From a checkpoint of a small mixture-of-experts model trained on Wikipedia.
Size: 9 layers, vocabulary 8192.
Experts: 32 experts in each of 9 layers, 96 GELU neurons an expert, 2 picks a token, a shared expert of 192 neurons.
Training: a variant of Adam for the experts, 6566 steps.
Below are experts of layer 6 (counted from 0) of a mixture-of-experts language model. Rows are named router (the router's row for the expert), up (a neuron's input weights, with its number) and show model dimensions 64-95. Each number is 128 + 24 x the weight over its row's rms, rounded and kept within 0 to 255. Numbers have three digits each.
Before each expert's rows: "comes after" lists some tokens at least twice as common just before its tokens as in all text; "gets" lists some tokens that make up at least twice as much of what it gets as of all text. This comes from a sample of Wikipedia text that the model never trained on. Tokens count by the router's weight.

# expert 25
comes after: " ", " (", "1", "–", ".", " $"
gets: "1", "2", "3", "4", "5", "0"
router:172134133082125147125185100146139135127112120127124147089104143114135098142151139107149134091141
up0:161130080125154148117187121106089149131126125144172121112127105127083144133127145139141132145137
up1:067127152139127092141112142173095102151138154114098133129110117085154129144117127132129128112107
up2:137132154134113123126124106142080127156123148120094141151121160089088111158131158137140126178110
up3:121084130116150131097134141123116101104125108154118142117125122107120140165137143170108096107115
up4:133124128111116131119082086125146141116137132100146136157115206144102158142113148110150143125143
up5:132123086167166132144143156163126113134123117136137179092140119145081099122137106110122138112108
up6:102197106118149112155145141146118161093125155122104110151161117155131110091147140128133150107184
up7:146118155137108125127100137132141094147103075149151110191148104106118126123131050129103110138144
up8:157146158106115145148158116131104120075139133137152134155139073157149124100125085177109109157144
up9:107122152101149155135154089121126108130133165098151118130102142145118141149118108179099082120144
up10:163140176126124108161096112094124128099126141111131096145144078140149158142106110136113104101149
up11:156107091112143146120113103143126128177115175101153092108136130128085164131145129121123156107080
up12:120115156137109120145111122124138115164128105088115152078103172124142115162133124164132147157146
up13:113163129119124132187112089110152172124129148084124125112156128135114144144141143067145128159169
up14:141126124129110121143164135141130106099139090134156188137156079131108139094124142148114130140136
up15:160131145102162134150165127079093186124136144138078110118108135163137158104148152103139131121114
up16:135135118106121131095133117128109125144138153122155088132148148160072131117139135138127114153129
up17:100123133150139166093087120148139112168121161132162104096099147133132133127144140106121099127127
up18:120113106122148085171127122115134115097115071136123083140153166111128174137136177114117128089089
up19:134122131088147100152119139126156104113149108185128118105151066146102151181119141149135115102172
up20:160137106123137119142153108138153119100134132101154135157145076098111137132115110152133114159127
up21:113167166112109149159127110116135152106190097148131117147178105181132135093105166162137100133126
up22:152134080153088131147170127130159148131127130092098131076116126174144137100114155138080150125098
up23:096130145118146146101154120100162087098094120135129152154098102123114071133077113091154097101151
up24:105112114128101142150116127152147137075127100131158143132118120160134062095105142147109106116107
up25:096154083107104127145134138155122118150115150090113179105125165141150113127138115168125142137087
up26:129148137124129168078102107165127086122121208097154127126100110150093104149137073101083106110114
up27:104138100104097132098094130119145167162076158128132132158123142115133111125139127126120158124115
up28:154108157108127131176120141131100144116167082148126136102150095100100155169111096130126121156141
up29:151133121131178092155121126144105101146154074152147100090131156165119159161121140149127130129121
up30:135175142127135121115168132142124152143109129148161146157146127144083100088126097117131124124108
up31:095120175134170117132118120112148095095131131150124172124124152088152138142100171159088078073114
up32:096132085118132162141167147174139131148106139100120103086149152075142110124129126107127148119109
up33:112136120124163090136154106113098108154115121130154139139077175101131135090078120118135180133157
up34:134140109120102091139098108156139102143130123158166129147129081142161151142127077168110124120137
up35:118129134147126153150139095153144076098121095141107165111160122102103114154132112127128070131115
up36:047152068132124157158111112093094133110132107125172107149163181119122147140126120134095130133123
up37:124071116168147171150120119095139081130119146141133156116102132115130092162092136117109124115137
up38:090109153082100126144105103134148090113128152139124068137104141095124130136129128123133114112164
up39:153171098129116108167158137114118142129142170137131076122129095124157093113123106101116161108134
up40:162151142131090121131118091093158139106124144160119129158163102132156135122137173162113141136070
up41:157103096113173129116159133149144140153105087117116160102149124140104159104152124104111097130132
up42:121139181127117117151137105125075132124123171121100112156134066153096163117130141110119128139124
up43:136101158117112129129124104128150129108138170136108133106137153100118084085114128139127143100128
up44:096189132108132120129139137106138142155106132120101098139126118154148107145118148134171124139103
up45:155107103111123078121192134115111112160136111095111129152137108134194137134180072137138121125122
up46:126195178125110098116075134181156122162105117141109155138119107098149152135133128157113149143123
up47:148093117134175062116130129141121137131137125115135092119161104163159130109184110119139124125140
up48:101145104177098153119174136089125114123115169078108164162135114115136170114143119116083122182131
up49:129093125099115134112118132148124110130114131121082076129145128101112148131153109094180123131121
up50:083105130112119138126123113135190112100129163122175119084098105133151148135122126137105132147134
up51:146105126123126148141159145088117141087133111117129105128132140122133130154119132096139102133114
up52:152133159123134095161110133152133115131120120121139137150136097119142082102144179136135132117115
up53:090107144135118120117101134132148135170115121076132136111132154107113118072136148079119135130109
up54:116111126108127140160113168134121150098118140130102112143139095104162136122170157149131136111117
up55:182199146098125133138155177142136109114117068149127111141118134119118105155140083137111152144124
up56:164099089101125104138125136135131127091115158176192107173108091151164141147137147129110137113100
up57:166137169160099121117117102154110159107121123101093115132155107129094140156131159145109123138075

# expert 13
comes after: "\n", ")\n", ".\n", "6", ";\n", "\""
gets: "-", " (", ".\n\n", "–", ".", "==\n"
router:159100140114133158111162118107131135103134121157120110112107118129155123101184132126156122117176
up0:138114140160099174107105131135162135106122140114138125122136082102092122118127127138089126093090
up1:123131137114166108118093183134138131128129121153117120117144124133119113180130158107125086133102
up2:138125124119118103157129144116129071128112156137121142163130193178154160122128136134119141107069
up3:161130151172134163111113120099090144139127177142128143164173171115105087132147128130114090104112
up4:146129140151139133098169108158118058106158144149121121157170098083092111143151106085116132123090
up5:140141098121121183110088153150096137150128176103124115155111123100146159108142160123146151124068
up6:131123128119141152165150152098130115153130170078134156125098145160119118097128106068131119121147
up7:145108153113121114154102153159143139150138087142112147142119113111125137099131127170108136125136
up8:113112123162094139085119175134137152145113145138126135097132081126092132102139127136153135155141
up9:133119145143098170140137152110112126122068118118154096166148120136132126086138103117152147128123
up10:158159087134154131130109095108123172124150158136153145135136136126107127164132157137087114080136
up11:093112150127119143149121108114083148141075142110092133095100120142141147088126111084159127172117
up12:113104169123156132128121106175118125139112098164128120164154118109109127088114124141111105133127
up13:124129139131128066149141108079126083121150121119133130125136183124158157132143142113155154161160
up14:119113089134125116097158119100088132137194131085136106144102151109097121132121141091107126123083
up15:118140163149125096131105142125163137116153087168142142124141121083094135126159096135152114139119
up16:125130080098132138112163113106144196121132107154109152106134104134156166137140138143126093122134
up17:134155124183141125085120099126117151115131154114129145100127113127110118152110128096125102123168
up18:105096142122101141144100151195131122137116127114131148100148083113157138113139128129138142134133
up19:147110136127143138113141155155112133156101094147114146175137103126148122131124151126154138120141
up20:122135182158118130117143128124143092105111128153123164111125113109125118128133139091112150109171
up21:139135119118135138109187104116139105128098099151103114157127126124156110146131129148153127172125
up22:118147109121128132091124136102155120123135146075102121120101122175087140153126142148143124109118
up23:119112138085109128152134135088138142098109130117152117138127095145121137109133139117095148124135
up24:173109139097166127093125140134136136143120150146144126119124162168154133170129126147099138094108
up25:156131127126181126120113159131141079097167103112084096101131168109165124135134165116156155124168
up26:138136099147125135172110084141126109126171154107154133132119154157136167127122124151091154110107
up27:151097144123138116111101129118108108130155099168169133130154128111129118156151116140105124118151
up28:147139153135079088128095098112152144121081130135102112109134082123174138106132164106169159165127
up29:088113134125130156108131101142101128141136130163137117075137142092136136145119120096102112097132
up30:107128158168143118087125132169145160152120120067148119091129111127109114096123135148150121130140
up31:077108122098142139124141154089111142141172068155121128117087129182131137149131121109131120176120
up32:125146083134103139118143141104080147197116113114125154160147084123155137137113125155097128180143
up33:134126177108110156126151115139142141133131128120125135156100151118150133097143141088139125138080
up34:094142164099104149121154155114119082131124134133095130158121167127136155106119134096150111146124
up35:074108134121117171106128119125189112134155179150105123104119148143126112089122095086120137150131
up36:080122143134116100123128096130124142167152138115150107104134085094124077123122105118142103132109
up37:118115093168150106126146142114156138093107129156130132122095085186155167114130182148111138096112
up38:115116112118113159150102137128153162127108163140135184132133140058127141084114103111140143115150
up39:105118132128155094102173123126168152126110079126175156174146147120163124138136171128134146076132
up40:098143151164146158107153115154151122122114103142142123108124146160124129117111113131075131156127
up41:139149183137156136139140127149147160128138068152142167148146164174143143102132095169141076144082
up42:139129144149144131107131145120122109160138097125115090130105078118126156138137159157133124148080
up43:103140148130099103122132102142098147130107120115131108121143135171135109162135138107148130140183
up44:121140150080137116157120139133145128164127102137122122104134127166153134151132103144148117110139
up45:154140104152127113112148144118145111110133125165137120151157176104097097151127124156097121148118
up46:151128129156120211116107124150169105150111172103118116159119146122156142098131127146081149143085
up47:177116186139114154135112114112134167184154141116148151099105155116132077088130143125094120168115
up48:128100111092107140116136148100125125136117106082137130125115125140134132153100122154160145122127
up49:133118127136121126097107120124160151104110115109157146121123094149160122174148094152119118125123
up50:147112122110129144164122136104112163135170141134125110114174150092134189130147136084136114113131
up51:134113125146147075127099113095122095144146152179128113098114107123129128178143180091141145132123
up52:164125133117135073101111146120152143107101135134153124123114137128138154125139099067142136107126
up53:113113094116119139147101086124145143103145140135118136066122112137130120121128083068096136100166
up54:152139115115144134178134146060143122088117189121124113162104092114085143169136098129102111116139
up55:174134122130099137133114156144093115146126096107126105140098137095082134133144065155088129085135
up56:146138139140144140101119136160114140148147147123129107111131145159135138096144107175139119083124
up57:122104137114108123146086166140138112120074134095126101125136102092128125115117151149152142099172

# expert 16
comes after: " |", "–", "3", " R", "N", " USA"
gets: "0", ")", "%", " —", "\"", "5"
router:150162122089142146115149099147127136102141118154119137096091121148152095126094123114199144136133
up0:143166126130120143155108049099107115099157172114121134110141117144162146111120105150133137146107
up1:124105095133117119114146116134106109120155155120113156133175149164085164142108101143145117112139
up2:101162112137105104144135110141138110131170122156122107120127122136104131136139163164138098178062
up3:122089161094135125121096154154132090168168130106150113151115185106115141117124091119126155138091
up4:103152088135096149149110110154119127151089150123101163105123145140137151117105100124156097168143
up5:129175135128131190149123167096117106158091135140127114087134132058128131143121143092140119132108
up6:139142124127085090120146156142101149089149142147117080124143115144148186086116141161126107135097
up7:122135152097155096155148129137126139122109116143127191087099101136110107119123111153154155115173
up8:100090144126123152143132110148114133199135119081128130186095120176127120113110113116129178121145
up9:154146130138131163109114090124134112126134129106118135119113125118165154118140158066129132154140
up10:094128124150167179090122123161147117150129129143101154126146109068115152159129161124121125141116
up11:130152137129114108120147132135100142085096139118152158146156100144140106108133083105136163132149
up12:092133147121084124103150133147141137160112123183117092117170125148104136102150125170109134137096
up13:127137132113161125144129119104173161127163112091129169165071108170119121079112121088111117140120
up14:124138148135091098140126114184112104078117120166116108124109103118118101120134106155075114112098
up15:096127070106109151132109154175086146127100153148109105155108136130130170117127127127133081141102
up16:114167082104084151146111086123130096100114149110102082117139119142114134117178115110124083160129
up17:144176157127165103111137152111156136151114088162123163144091127128137070165114154134098115107099
up18:124129132096145108143126123112124128188121085124082122118080138163161130154140169111113128116154
up19:102160152110140153118137136124111108117145121149137124104135135112105121125120095151177083131115
up20:119151106146117107165128112103123123133099153130138200121143165135143099152124143095109140149102
up21:123116139101073125145088143109088169147137100120172116168153104119106137145129126147110097111186
up22:129111138139112150099120093121126140157146119082116113145131141142149139113117184071129156129093
up23:108167113116112130107183098136170136101145100149094132106159144126140129120098138170113167177121
up24:128111109154130170153138149081147098133107120143117139193154154155131112166121119112149159131076
up25:129131140105117125101161111133160129134140110113127145176145141088102141110095123153145134143147
up26:114141147122151142140103113094146165106148131124172140115114115131146149115106096105173101131120
up27:122074120078137141125131134139101160111098148143163103143124115087101088160110129166125138104124
up28:148141126112111101103109154121073100150130150131098116126124121147130159128148167159159103121150
up29:120135094137184122102116126104132163117096112095182132127133134113175091150118153123116167150133
up30:112124168147161120092166093145166154133157141150114121127125148151153135095122139136164078132110
up31:092147168152104103102111142161174116163132065133141122121129081107126120133113071092122130104155
up32:118139089118173136061098146164124087127116170138111149098107129125145152127156129140139098133143
up33:112155177111135100110121146124120116147111126148113145113082119129117099115092130111119070150121
up34:145142125181139147179140120154159141129122109097146121159149118154154141085131076137143169107098
up35:113123139124108128160127109124130167205127183097112153101105143102146096116110149078115183137116
up36:101155108131103119159192106138128137140136117146166136126128116112161093118079120132179152163118
up37:129131171098146116106098148130153126139120148135110158117122140149152112133140118142054143101148
up38:108126113100123116154136129102115121103121116162197123122149134129139097176115130138118145097109
up39:101111085150134164150089167173136126125120126124150088133114065105132120134145107128148111115115
up40:095135155114114121137110106124116099167131138154106131099140133179113119147099112136145132116153
up41:145162105139091205134114085124128085098120140117145091108127093123126175152124134158115079155132
up42:143156131141146117134106087115146109111129125128162130164116150150124107143114099148108108170123
up43:115139124140141157147094127118075114103104094082151139132088107114143185144126117092101154114128
up44:150141126075154117144120129137160137155116123108132162115126149129145130145145152196133094123142
up45:134175103179111138128142119113123149058144120155151136103127087144114108120109169150136098126146
up46:114132101127127110098129158163126114168085098135110125174117080098115144183109177120148114160117
up47:127149161137105113098106136164143133144150111159088117147086090142138115118130114109116139107145
up48:133133142122171115119148096106145120144183113139122143139119123131143115163085130119122156142128
up49:106151140111116085089093114126136178123109103122152154147138134075106124128117128124127089168123
up50:128114098119138123141129148140149134100113117145123118123132088116110175104128132143142194124150
up51:110123102129094136142080124140077128098144115101138126138166170111140190162136138121134130127120
up52:123134079152137133127130127133146159102120170154111156096140128126096129142130170105137081138107
up53:118120143099122110118126139144133133110135134146089129085078126128119117112139193151147148098141
up54:105145096147101156109131158170114127132096118137165122175100165146123124156141118092113147103113
up55:094120107117112127131170143106099126114115149147056132123129130104129182116121128147160172148108
up56:118125147167131108113097119152111135142115081155137120179146107152120153109115129124091125123123
up57:121155111120133121130117143183117118105150179141158175140161136085131121123137127139136103122130

# expert 20
comes after: "1", "0", "9", "2", "8", "7"
gets: "0", "9", "1", "8", "7", "2"
router:165132160126139132096163102125134120098152127134147134097132118121110104131143102105154127114155
up0:142153142124146105120142114133117132138157121151167103106123101153135143099111109084138118154134
up1:160108153150139125106120147111121092200115101149144123130123138096132104134114153104110112101112
up2:120110096115110118104137151137115096113108180189114128133112157129127119149126110060124142160119
up3:123126133117116122146146166113120154118136122082115102169107153131168143101138127125124128149137
up4:114174114103103175154129125157129144111101164080155122132131135090143149100126097112145147101142
up5:092129135103155086165130091132160184072149169105134087147164085136122158130148138134133134113122
up6:133134058114118106122119122129155150178158164094138100166152172146149123133141101143121117133121
up7:099153175100089108087143136121162153116115119143145171154118105130125128097148116123146092104105
up8:124159116144140138160108153143159160144108144128097161162155110127125123089149159125126138101117
up9:147105153173155101108153125162091119103176101150073150085126108140084143136112097145117126166126
up10:109117118151122106096115150184114088141129105136111125141156136121132103123135124154138099118105
up11:125133106103137120133085107099171100139150105150154104138156088106143114130118116162114126171158
up12:122100155138183090052115146121150123098128100112119130106161160119122126085166110159133094147173
up13:095123135135162100141126141135119129149136132116135064163117066107150101136127176159146103117132
up14:104125115157124091107148145093102124149141134088149119078106173113136128164170144146137117163197
up15:123133140122104115145130141163148151115101131099143141160132115092152070119139134158135143148155
up16:101125114147108117122125109158139124171079175100117161124102117143135112128132136108116124129158
up17:114153145129118167136142132138139094114102086163102150106129090131126132102135171162121111107127
up18:144142160109093128122109133121153122138136105139131135150130114140126104129090102131127081137160
up19:132165178081111132132113102117146095114127135144104153105136166104147171163120134143086105155111
up20:140094102137149131135124131153088130150108141142140155154117050123110135144141182100098125092158
up21:134133179088094138153119105133094126122133126125134129100162134110107131100144150142135120103140
up22:136116134130132076146123094105114115151162125065124142165122166082150156128103114147099107098149
up23:142100104099144166095172116131130098171134151141097155131121115126126114138130167098112129103094
up24:133170109114119164092130146143113095156119145168088129174128074155136152120135136138160136108117
up25:153143057114093163128126123130159132145095135156132140147126049175109137141132157096144115088106
up26:129070107128145108120133096128133149125157114171130098088162119138128155155121137158124087125118
up27:150142144121107107116096172165131142125116117117137184143127125111138125161167082132139113098133
up28:105076079185108154131101143116139129128156117125155088160132173075108126137133122148147147106157
up29:141141157103173149166173102081139116146131085131170096103151092106096134144135160158175098122150
up30:118104168135133111125113108095106128118134129096148150121115104088138093124165135145163109142185
up31:137170090134162129147136156163128139118125128131123121109152153169107155129123127144101116120109
up32:092163133132107139162121131160151116128115142127104191153098111150124115116114183122115153129137
up33:177133118167106174137135133101098118136130088174137138138122158107093133140134109128134159136139
up34:152126149131171149121151147142123077118126137106105154104133118144104130154116154150125118091133
up35:141124116142152108136133135136134131097191086170124115121174108129067133108068092173118125137168
up36:079121083124076118086124157190118110167119137130130129149149142113158104156144122116126121135085
up37:114146113169094110113147128175130095110119125126127132104137064145153135139104149155141137107113
up38:141137173145150131105143108080117139163141066122105137110099139162096104155123126123106134149138
up39:113088135146150117166135114169108102105149099140107083142126092171100122127137136115118153163110
up40:119113117143130109176111111140079155098200126117104118122153124112117132164134119138119135114121
up41:164095096175159102144075151152130105094133114149139142082141123140152172116159134129113142103105
up42:141123158143122150128096122088093092120142112081120130116140131082115115148120129146117126124108
up43:120138134095132109119160088166113130151144136124115165174126111130102131156125134117112124117104
up44:121108098118160131135084162141148137135126114133130075160145128134116128124153121192110125136162
up45:137153112128110116127160080147132178089115143124110158178147162128125167108136099154124134148128
up46:118147155108175137109184113135140142117086178138160149108130094139093147149104143138137138110116
up47:141157135108113124132132129159184130097140172106140068168150136157120115102153110131140128113161
up48:168102149119126107101108157147169127113151121135111144079127156136136144152143115153107121085120
up49:113204139115101112126104147164109129084116157138118142135155131141127146087120129108124126102132
up50:095100132133102157142125149137111111099067174135129131157151107147134092111167144106119113131115
up51:102145130114147109089174146140091102094142098125120093085127131148108137153110151157107115136153
up52:079098107131157080133099123113148132138145112114152066165149176119126125142126121133094130130151
up53:130130125125129111084174115074157132078148145112115152100129166164121149114092085111103102147147
up54:159111169159097163151116119075080094123119122084143123091147190095135143151108107172084157151124
up55:103106141166152098101112161143132112111112134196128139102149123137108112142155095130124097123146
up56:096104109114140134136143099104126134175148117141105142092130158089134102148148101144119108160086
up57:121134167126180086136134116151097188131109158111105135177139127141144113107112130118111133068135

# expert 15
comes after: " ", "\n", "–", "\n\n", ")\n", " is"
gets: "-", " |", "=", "\n\n", " -", " –"
router:152125134123147144132158133141146134112134105154120088085123109143119116126142134132199120115161
up0:139130115099132122128141143126116106144168124088112130163139124192166133120150090134109126166115
up1:126118115135155119124117109144154116163141117194109120095128134107128117102145108077147112173097
up2:099085148118117103116121109105167147069125110092189114145152141109109140149101116110116142126137
up3:088090125152146132122137114139151140149132160103101123185138112092129141105137086142112128170148
up4:135122126102155122146137164120147128139119122136139115140110119143122121124104102142128139142125
up5:152114105159144118142110112125139145136098127121122143072169130128127114114144088088145115131153
up6:146149136156118110120135151127153102127131137179126169140140121060151151128159171161115159110123
up7:081136109182112105091129137111156104119171077116146107136137153132148146151126154145147109186152
up8:173140128148117089046140125129091114159098109148153116153104142152141181093156156124115126140150
up9:110127082171147117128117121152120163125133124102161099141127129140086126159111141112107102123093
up10:155128120127140113168110155143115146140094098154131149159146144138141136118140116134125139158108
up11:149142137138060124151131132068097124108113138117112123124118127133128105123128160143117110132118
up12:109080119135129077133108164143106128121164093149194171057133109092094133170163187106126108105142
up13:136113103133150147137127138169141127133077150107110088084149123142123113128139141105140109124120
up14:153121119111098158115143105138113163152144106111138161111129142076109118102132143130157148124077
up15:092163106121128116093101099150140122094121136122136114122144119071119112127119150117093114147167
up16:142104129135125164134163087085153153127133109104182170130140157087170119123115115114142124138113
up17:161121133150118113111121143126083140099153123112106149135135129115120134129137115133145090111159
up18:112160136162155131134147159088161102120089140129107109171101116155182135126149108140138117125123
up19:127105111104158073145143148139156110137175133159171205120117112156128116132135126171148122122104
up20:135167133127104149145150142153171075163127124115089119087119125069129137135101105147129120126104
up21:143146101143083129125123084155088169115160101114144096119159104117087124141131132099179134169101
up22:119146150115132096148161128092103150103117146167177148107130105147111098123136161102141087135128
up23:158129119113137125134118134107079142136136096121121156121116123115138142118160143136156137149139
up24:104132145157144147144108153086161142109125124122177123107128128124148119163167151100166106083149
up25:164129128088174116089071091163147155132131167146180108131138119127113065139130079089086139100143
up26:130153186146093111144138126123064125155107140143160129168137122091088165154119121144066117113104
up27:103112121140160119109112138161134110092158115103187146117141114163126128131120103150139113114169
up28:072150145093154162168160157080138171162121126122163159156122140128115131091126144117149126146107
up29:130092102124107119145133130147108086105137100177176138146144109162090085164114118100172155110154
up30:150165103132072125180087126143083161103143144123146127150153116164082140121156148162118131125130
up31:184139101139146101149105126149096133137127129127098099141141139156096074106145150091133142167083
up32:102113101128140127125158138115090121119127121129104141135135120189142142117126108134131093085153
up33:148115161152105065178109148128067110134127115151094136111127082112196131131134148181109130105173
up34:113087136124166163128102096119129118090116139125169121148126148162044115114145124079113117129192
up35:111112167138113145142093121117151151093108085106179105194138134146128118135129140176088116121196
up36:129147111146132108132126134134155125104130146146111125125133116113135094144126153156142133071138
up37:084095123145082130118126121125097140143145136127102112141125129087134101126141089143136105143112
up38:101167091123122103165111143123115149128094116132103123151125141156134120103124164141117126143144
up39:144167134118114066088138143104154097134109121147116090152170114109112122134101151130126177126096
up40:167093157118172081112128092170160157121122109149093088084132124097141149088137122110159077128103
up41:149139139087157115115127141175156129138122097128114166142127114108112132167077159189143124116100
up42:122150114145151124149091162151111098102117145138134099100173097114141154098140108109119122104095
up43:113147123117090114100158096151190146127126138131137135123126092071171169117117106098139136093109
up44:114124157126081128147159135121118141167110140126097074073120108112174140115117125126119082131121
up45:121124131115105126112146120152156137120107152138119129145161144097083122154156183127133126156132
up46:101096118128115170125094137142080132136125143118172115216150143148088096116138138090132124154181
up47:133147083131105137155119140104116129137094114120134111136155102158108137083135118119144147132119
up48:141116089099122134167158152125129126144134126118095144155105102157173154160138089142157143116134
up49:148186107104106134130160141108155180123115139171145116103118110134129135139143138127154095155071
up50:139116127147169165103117113143119152121144105156097080100129123158106116134142119135150140179123
up51:102124116105147140106122130120150108154089102115135176054126127139109121109126142142122134142139
up52:116154114141110111155145166089097159083125145137116112096133062177154136135147119100183091119117
up53:118123144102119169137151121160155105115101142119161132107120144179110154115132122149143120060099
up54:112102109138127149145155106113116163114113167095142118103147121156135158107140126128122159118158
up55:138124127137171120108131111074125110142129128104100093145155131135109167113127139135115113146104
up56:102133136127106142123137149147148129084156133128122150112107132129149160161144128154105138123126
up57:094115096133148167150099127104140135175144105111167131105144130136127138134112178138125112103128

# expert 0
comes after: " |", "|", ",", ";", " in", ":"
gets: " ", " national", " all", " Roman", " American", " Catholic"
router:163153137094156119098135127137135135123145102149125121105096129138125082130188127115160138106144
up0:106153076116112166143142116110105118120079150121176081146158141127143147143122168093137133092105
up1:128170122140104134104183158127105159143092133128166065119139172165130134149130129126122118109051
up2:096097134143119130159087135164098133117133149102145104111102123120081100098139094138157144126093
up3:107152179107137099120149113115141097129134136185132171153118115112124105148115149143111163128138
up4:143157091155117119123159170092111106123129138104131127100078153148168138141144140123145131130126
up5:143102103090100142135146153077115203142117126115157078142143140088142117084147141110144138113125
up6:140136100131158133159118119095184110151152133139169142127082111135153089124137126109098098115122
up7:118108135124115107110094055162114154153139135145138116128144105151104160143110117130095143174099
up8:073159112118102123138125149144138116128127175123126130125137101132146097123143116143147131151151
up9:091105127141177125141132089127146128155107157112165110122131109113151124129125139125129111144158
up10:149124144123100120141120186155120104121147119119136125105128143117147141099175105157162145168128
up11:115147112128116127160132138132101137143137112091148127111141109142153186166144082112098078186135
up12:136132172160141113136125084151163139144129147098143143112122096136119153137136109157128128138132
up13:173131158147100128160132130109126186122126105137173129131132168118142126128133121135126120138142
up14:101114078109165083153119155149161130131145101136157147108114139132162132133135135118111120136122
up15:145127134106124148094123085155134106131159128179142079155149130145121138158148140123119133127099
up16:088116086089134134137133114132105124111117113109160123128138086130124101138133144109138125137158
up17:071103146162170125152139118165156129151147139124121160131111103138166135115151147125170131127158
up18:117109116143131140088133136156135121130169096178123086137106173109117105134144151135122189121074
up19:109152093109166103081154124141102118138083122099135140152151147112131142128121168118115154066086
up20:151133112118140119120086060158133130132128138149110122168106098160138121142128120129074140163151
up21:150120160138108103113136148117112187122075128156120114166175106140142166139131159129116107098109
up22:104111112158115109147103078153123144142110118140112132165151134148118183160106114109100139133132
up23:163114091105141130138066122142127118137116094121065111139119189134163120147137141121129144117142
up24:129097103101119139154100185098076099125103158143094176109087173094129106116137106087122165092142
up25:149133098088100144102133090116174107099176134144129100143136148131136094137152161152103149094122
up26:103098140109090132139085079121108149094131121136152174116107097117146099131127127117128106108105
up27:137124175114124075103110162148130116126121124135129172132141121107125130096126166146123159113113
up28:106132183169120117090128113101104180118094155129097146162128139130095124088123126114173183109132
up29:145189134108125139103173152133118103127120148111105116127077104180123154144151131110157156143138
up30:150127129124118104104117135150120123136130140185156122128101094120131126122133152137104103087144
up31:089125153113106143127114132094120087156138163081121135109113154156114133121144088112135107081117
up32:069138124145094131136153157132142104150135148125124122140143113163117136087141157131146154131144
up33:138097128119147109071111105102118157126158098157130098133160102129086075126138141111134115146132
up34:121136148110104127113162088104140170122138124125100200137138126076170137119143143164114081093090
up35:167095139151109131108125156162099117129122094134142152096129127148136154114163127104139126142105
up36:158097137138092125107152137138113148091132101155179103113174161135139132161148127192140095105120
up37:105133153118107128132097165147117097152167114130094106116118081127098090119121114134173083161141
up38:144148087097144156145169127086106116128156138104138089156113097095142124087137116170125098176153
up39:154107148169166126103132139146149113146147065157147146116108158168123104076149140128137168098108
up40:117115110104130132128105137152147089128141148110152150090158116126123121172147105133091110142120
up41:113137093126140124135117147120159166104141118113110079149153101106125139109122146088114197136117
up42:160152099140109104122122131141163123148122137094078104150101168161142128158129122109091121127139
up43:112118079115143142163131141117112110151145135104135140081128118144114114090145128146132158174167
up44:158161094113155114141133153125142134138128160129101121155077176164146119129134131142091150119120
up45:120126134142112127154111107115167103163152129153126136128123151138143177125095115148088111134109
up46:128168127117141095111113105095147121115165086144153128111102133110141128150136116105115113158161
up47:138114143117149123131067137146120114098123132087154127101124116122151131093117119103094157113121
up48:094110093133106120178123145141099102145109109093097153181121160119121144122105140145107126157079
up49:089149165110173130129118120099201143130095107117165137126104097156157108129128124119135129106156
up50:136121101133145148159130087111198119133164071149134139130124143162060106091140117082133113164112
up51:133150122158069117146124132144117127147114122143107097146134144136132170129134103126100128164126
up52:131121132140136132067126115111102142128122136161127130112154129088090096117118114113108099163140
up53:145122152126109169162113175093095126123144129164135141127115112128129136128132083138119081134155
up54:138104153146121100076135125148116109125119077171059100130112148132134126077135095112107159143067
up55:131149155129095105128131154173128077104154123161147080123133122146155121125161102175131162109112
up56:128149139135115105140140126114156138138095139092092123114088164163134165096130148121112164127090
up57:194107137070155099147123173141150099134147091164146169150077123139176135115150130151123129091138